config.toml
num_hidden_layers = 9
hidden_size = 192
d_expert = 32
moe_layers = [0, 1, 2, 3, 4, 5, 6, 7, 8]
lr_router = 0.00085
Below are experts of layer 4 (counted from 0) of a mixture-of-experts language model. Rows are named router (the router's row for the expert), up (a neuron's input weights, with its number), down (a neuron's output weights, with its number) and show model dimensions 144-191. Each number is 50 + 12 x the weight over its row's rms, rounded and kept within 0 to 99.
After each expert's rows: a language model's description of what the expert responds to; "comes after" lists some tokens at least twice as common just before its tokens as in all text. This comes from a sample of Wikipedia text that the model never trained on. Tokens count by the router's weight.

# expert 61
router:35 49 42 47 40 34 50 72 41 18 42 43 65 51 54 52 57 44 56 40 53 54 54 45 58 36 69 42 44 48 42 50 58 43 71 29 62 26 60 49 52 46 60 65 56 52 45 50
up0:52 39 47 41 32 42 53 29 51 31 75 34 54 75 25 37 43 21 26 37 46 63 49 67 29 68 55 47 44 55 53 40 51 35 72 33 45 53 35 50 52 43 62 53 53 56 74 56
down0:60 56 83 67 54 53 48 68 49 54 67 33 32 37 55 48 76 59 62 50 42 46 50 33 44 46 63 31 40 74 55 40 65 44 31 47 56 30 68 59 51 26 64 41 32 42 49 52
Determiners, pronouns and numerals starting a clause or noun phrase after a period or comma, such as the, a, he, it, one, this.
comes after: ". ", ", ", "'", "of ", "as ", "in "

# expert 27
router:48 43 53 64 43 60 51 49 35 70 69 47 43 41 40 48 50 42 58 58 17 62 58 61 71 61 34 53 46 49 22 56 58 78 57 30 59 54 38 41 40 59 57 60 46 53 46 54
up0:45 68 37 25 42 44 42 81 34 80 46 41 44 35 58 51 39 46 31 39 56 38 57 54 57 69 58 24 51 61 53 66 54 63 51 52 61 38 37 51 22 39 41 56 59 36 53 48
down0:52 43 51 38 57 42 34 51 50 36 45 67 36 52 55 54 41 37 48 57 33 55 70 56 49 44 54 38 52 32 35 54 46 65 73 68 60 56 44 54 57 57 49 45 50 56 53 45
Periods, en dashes, colons and slashes between digits in tables and lists, as in 1.90, 1944–1945, 19:44:30, No. 20.
comes after: "1", "2", "3", "4", "6", "8"

# expert 19
router:35 62 59 62 40 66 44 57 35 62 54 49 28 45 33 36 49 37 61 44 40 35 60 50 62 41 52 57 68 39 56 47 40 45 40 57 60 68 40 54 55 62 32 38 41 43 33 65
up0:50 68 41 46 53 44 75 58 68 72 54 55 53 64 49 64 47 55 74 44 54 51 51 38 43 14 51 39 52 53 64 46 49 25 73 55 60 67 40 75 59 57 41 48 51 40 36 52
down0:51 40 65 52 66 42 42 58 63 38 35 55 30 44 48 27 37 65 41 46 41 39 64 28 52 57 48 64 37 27 38 57 38 64 58 57 49 37 67 54 48 62 55 81 52 35 57 63
Pipe separators and semicolons between cells in tables and lists, especially after numbers in statistics tables, such as |, ;, —;.
comes after: " ", "0 ", ") ", "1 ", "2 ", "3 "

# expert 44
router:62 51 64 30 51 74 58 23 44 50 35 68 51 35 48 53 63 47 50 50 53 46 57 54 43 41 56 47 53 25 60 47 79 54 33 50 56 31 66 41 64 56 76 34 39 50 70 56
up0:46 55 35 52 49 61 40 49 61 56 40 53 62 56 57 63 50 51 41 68 35 37 70 40 54 57 36 34 49 47 64 62 49 50 36 44 63 44 56 68 43 39 60 58 56 41 70 38
down0:52 53 57 54 52 42 33 44 43 62 59 48 44 63 57 57 50 60 54 51 61 51 61 61 59 43 30 49 62 69 56 48 24 78 47 74 44 43 57 49 49 42 41 55 51 58 29 61
List dashes and headings under See also or Personnel sections, plus taxonomy field labels like Family: and words such as did, species.
comes after: "\n", "\n\n", "==", "== ", "Family", "See "

# expert 47
router:46 62 26 48 48 56 33 57 58 54 57 68 67 41 36 49 29 56 35 73 49 27 62 49 19 35 43 30 46 59 42 58 51 58 56 51 64 45 65 46 31 62 47 28 43 55 39 58
up0:44 58 83 54 40 76 36 81 50 54 67 41 55 62 56 41 38 46 48 54 46 54 35 61 59 41 44 51 62 55 41 64 45 41 64 56 50 57 34 63 56 65 37 64 45 49 49 30
down0:43 37 93 48 54 35 58 38 14 52 75 46 29 49 44 52 65 51 56 45 62 33 59 66 63 56 50 45 54 50 53 46 37 46 47 45 27 35 42 58 47 56 49 57 53 61 72 49
Sentence-opening pronouns He and She, first names like John, William, and the first piece of surnames or place names: Bar(nes), Wal(ker).
comes after: ". ", ", ", "o ", "i ", "John ", "- "

# expert 41
router:42 62 57 71 39 62 43 40 25 67 47 72 49 44 38 30 50 33 62 55 60 48 55 69 55 47 48 43 50 63 58 41 53 43 43 27 57 64 45 40 48 69 59 49 39 43 44 57
up0:53 45 63 59 47 51 50 44 69 58 34 46 54 53 50 50 37 54 55 33 39 48 62 74 43 42 55 39 45 50 55 42 38 37 54 56 61 76 40 61 19 33 55 56 55 46 31 81
down0:27 50 66 32 57 57 60 65 49 60 43 58 45 46 45 35 44 50 40 46 34 49 59 38 59 65 41 44 61 48 69 46 60 51 53 57 51 53 44 44 58 50 51 34 49 31 52 42
Line breaks, list hyphens, table pipes and headings that begin entries in lists, infoboxes and tables, such as "- ", Born, Died, Coordinates.
comes after: "\n", "=", ".", "\n  ", ")", "==="

# expert 60
router:46 55 62 66 32 63 38 26 36 37 36 50 38 54 48 61 60 47 58 53 41 32 57 53 45 40 28 54 62 25 41 59 64 60 48 42 58 46 60 58 59 58 37 61 37 47 57 57
up0:20 61 31 52 51 56 45 54 19 52 44 29 60 38 66 43 46 68 46 57 64 35 54 60 44 45 21 53 54 60 56 49 45 58 53 58 61 72 60 33 58 54 43 34 56 34 48 30
down0:42 56 28 54 56 55 58 29 68 52 32 66 45 63 57 70 56 36 31 44 47 32 46 76 35 40 67 48 56 57 38 51 39 63 51 44 38 48 66 46 56 52 40 58 56 47 53 72
Dashes between numbers in year ranges and scores, and colons after labels or headings, as in 1907–2004, 1–3, Winning Hand:.
comes after: "2", "1", "3", "4", "5", "0"

# expert 33
router:47 35 60 53 36 48 44 84 47 65 65 54 42 26 46 33 38 44 46 37 68 79 61 55 48 76 36 39 66 29 61 65 43 40 72 39 61 61 42 52 49 56 32 25 52 52 66 57
up0:38 44 47 40 50 48 48 52 56 46 37 37 39 29 76 50 71 53 58 36 48 62 54 56 55 71 43 66 54 44 30 35 49 40 56 56 74 33 54 64 43 48 63 51 47 77 67 72
down0:42 54 53 39 62 59 49 54 30 56 59 67 53 60 52 24 57 45 51 61 21 59 57 39 52 64 57 48 75 62 43 52 71 39 68 53 39 51 68 47 48 56 56 51 71 53 52 63
Line breaks ending infobox fields, table rows and headings before the next bullet or table row, as after Rank: Lieutenant-General.
comes after: "|", ")", ".", "==", "a", "==="

# expert 1
router:42 40 46 35 37 36 46 70 41 29 49 36 51 51 50 57 81 44 68 47 57 54 56 50 63 43 57 47 62 44 51 53 57 65 42 42 57 31 55 30 42 46 36 67 49 52 50 55
up0:76 75 39 63 51 40 36 64 40 54 50 48 50 30 67 29 50 49 71 39 40 45 29 43 33 77 55 41 54 52 67 54 56 63 25 67 42 37 46 27 47 55 53 30 62 62 65 48
down0:42 37 59 29 43 66 62 55 42 41 61 35 46 60 53 50 75 77 58 68 59 77 34 60 70 34 27 54 70 41 64 43 51 47 35 46 42 39 41 62 52 23 45 53 21 54 58 40
Articles and possessive determiners opening a noun phrase, mostly right after of, in, for, at, such as the, a, his, their.
comes after: "of ", "in ", "for ", "to ", "at ", "with "

# expert 54
router:41 47 41 53 43 64 50 57 52 61 41 44 55 36 44 51 55 53 63 70 60 31 63 59 24 38 45 59 61 70 58 52 61 56 44 58 65 52 72 34 44 38 69 37 36 56 42 59
up0:59 59 53 43 66 45 50 55 62 45 64 21 47 67 33 57 39 46 53 34 45 49 64 60 50 48 59 42 57 36 63 62 52 47 35 51 58 55 57 47 52 14 54 70 51 59 53 44
down0:63 60 50 66 21 53 43 67 38 68 52 27 59 53 44 39 34 42 53 56 49 37 67 51 35 61 49 57 42 71 45 53 51 53 70 39 34 51 30 67 56 20 43 65 43 49 74 49
First pieces of capitalized words in titles and proper names mid-sentence, such as Tr(ust), Work(ers), Sup(porting), Spec(trum).
comes after: "the ", "of ", "The ", "and ", ": ", "\""

# expert 6
router:50 46 41 35 33 51 60 38 72 33 53 42 39 35 57 44 43 40 57 41 54 30 64 60 56 45 66 36 50 50 57 45 72 46 57 51 55 45 42 45 54 53 40 59 46 65 52 63
up0:50 56 72 43 55 60 43 37 44 40 47 49 33 73 40 42 61 62 59 14 56 39 47 46 40 34 48 45 49 45 67 43 55 54 55 67 34 56 52 17 77 54 52 56 43 33 37 44
down0:40 49 66 65 58 33 42 43 39 51 74 26 66 79 53 54 44 44 38 73 36 51 57 45 38 48 70 53 29 51 51 47 43 59 41 39 41 33 43 47 59 50 60 60 46 54 49 53
Prepositions, articles and geographic adjectives in "is a town in western X" location sentences, such as of, in, western, former, local.
comes after: "the ", "a ", "in ", "\n\n", "an ", "of "

# expert 13
router:58 58 36 56 39 36 46 42 44 54 64 47 65 46 49 40 80 49 55 53 64 52 51 56 44 59 50 39 22 42 43 37 38 47 25 66 49 71 43 39 44 59 44 26 51 61 45 64
up0:59 35 38 37 58 45 31 40 62 58 49 53 56 47 45 39 60 41 65 41 65 33 40 45 63 52 80 52 39 53 36 48 42 36 59 70 56 35 60 44 62 38 54 61 37 52 42 51
down0:64 58 51 54 49 43 38 37 25 52 68 33 60 45 65 21 54 56 55 61 38 37 58 52 78 55 45 52 37 35 38 71 58 44 62 48 56 41 57 60 42 61 63 41 61 29 49 45
Word-internal pieces and accented letters inside foreign personal and place names, such as er in Pomerania, é in Tomé, oy.
comes after: "M", "L", "S", "C", "R", "P"

# expert 8
router:47 57 55 55 37 61 33 44 48 64 40 52 45 60 45 58 64 50 30 47 68 37 48 51 69 73 71 49 58 39 46 49 40 36 64 37 54 36 57 22 31 57 62 65 40 43 40 36
up0:72 31 50 38 63 53 54 65 62 53 36 45 49 54 57 65 60 34 39 47 43 63 43 42 33 38 63 44 50 45 36 51 55 40 38 43 57 47 48 47 66 64 44 87 67 73 54 71
down0:62 62 35 59 39 62 71 31 49 61 68 48 33 70 34 58 41 54 61 58 36 59 38 56 51 47 56 53 34 64 48 39 51 60 42 78 41 65 56 32 52 48 50 54 46 72 43 53
The opening pipe of table rows, list dashes, and paragraph-starting words after a full stop or blank line, e.g. The, However, After.
comes after: "\n", "\n\n", ".", ". ", "==", " "

# expert 4
router:63 55 50 53 43 53 55 49 49 50 47 57 30 38 33 57 33 36 71 57 46 54 60 64 56 40 46 53 32 68 69 55 78 57 55 46 61 45 57 45 37 40 34 54 40 60 42 49
up0:49 64 65 48 49 60 70 65 28 46 53 28 56 46 43 60 30 52 46 53 22 51 60 60 70 54 52 54 40 65 44 43 43 56 59 55 59 52 29 43 66 50 64 59 38 56 44 49
down0:27 48 54 59 44 35 65 54 44 54 37 21 31 54 62 41 42 55 48 52 66 70 53 76 46 57 61 68 54 87 47 41 50 45 41 43 39 41 59 55 55 43 72 54 52 49 33 58
First piece of a longer common word after articles or prepositions, such as liter(acy), nor(theast), loc(omotive), also County, Street, District.
comes after: "the ", "and ", "of ", "a ", "==", "-"

# expert 48
router:33 58 45 46 39 40 57 41 66 43 43 54 49 28 50 32 27 43 64 63 38 52 58 54 66 35 44 42 60 58 70 53 66 46 63 39 64 67 71 42 32 46 60 39 52 55 46 61
up0:34 67 55 40 59 54 41 28 43 31 59 48 62 49 36 57 47 60 71 76 60 54 42 56 53 65 39 32 70 45 52 25 41 21 58 51 40 32 65 50 53 59 22 59 60 26 71 52
down0:59 44 54 51 75 25 58 37 72 43 17 74 35 51 36 29 48 53 36 38 48 58 60 44 65 54 48 46 67 30 50 65 81 52 33 40 57 75 45 59 52 63 64 50 60 40 46 54
Starts of field labels in infobox-style "- Label:" lists and table headers, such as Mot(to), Build(er), Pass(enger), Comm(ander).
comes after: "- ", ": ", "• ", "″", "P", "′"

# expert 10
router:35 60 56 54 32 71 31 36 28 59 50 51 46 47 57 44 60 35 58 41 66 71 46 42 46 46 45 39 57 55 52 62 38 55 37 44 52 26 51 48 32 40 45 58 40 60 33 48
up0:67 58 33 50 31 55 53 45 31 54 47 41 49 24 74 58 51 40 47 51 48 38 84 59 52 37 50 39 84 34 84 46 57 41 57 63 40 58 51 78 69 56 42 50 38 48 42 44
down0:52 34 49 24 20 37 61 57 49 34 54 14 43 58 45 11 50 71 55 72 39 51 54 54 44 64 45 69 45 42 46 71 79 47 45 55 63 57 39 48 61 43 60 51 56 48 52 50
Time connectives and words after dates or years in event narratives, such as following, after, until, announced, the after "In January 2007,".
comes after: "201", "200", "202", "199", "198", "197"

# expert 62
router:44 65 61 56 48 44 50 56 46 66 58 52 41 28 40 43 29 50 34 46 43 56 37 58 89 72 44 48 57 55 67 35 42 60 64 37 59 51 54 34 58 59 61 31 40 49 38 52
up0:57 33 69 40 42 43 56 64 61 51 54 50 49 56 53 47 62 60 42 35 61 35 25 66 58 54 47 53 52 30 69 47 55 54 77 51 62 35 67 53 71 48 20 56 35 61 62 42
down0:53 53 39 60 46 52 42 46 62 73 56 41 42 43 47 63 60 38 43 74 53 64 66 57 41 29 71 51 44 45 42 51 49 18 22 48 58 49 34 38 33 56 83 64 49 33 44 62
Double line breaks, heading equals signs, table separator rows and Source lines that begin new sections or paragraphs.
comes after: "\n\n", "|", ".", ")", "\n", "==="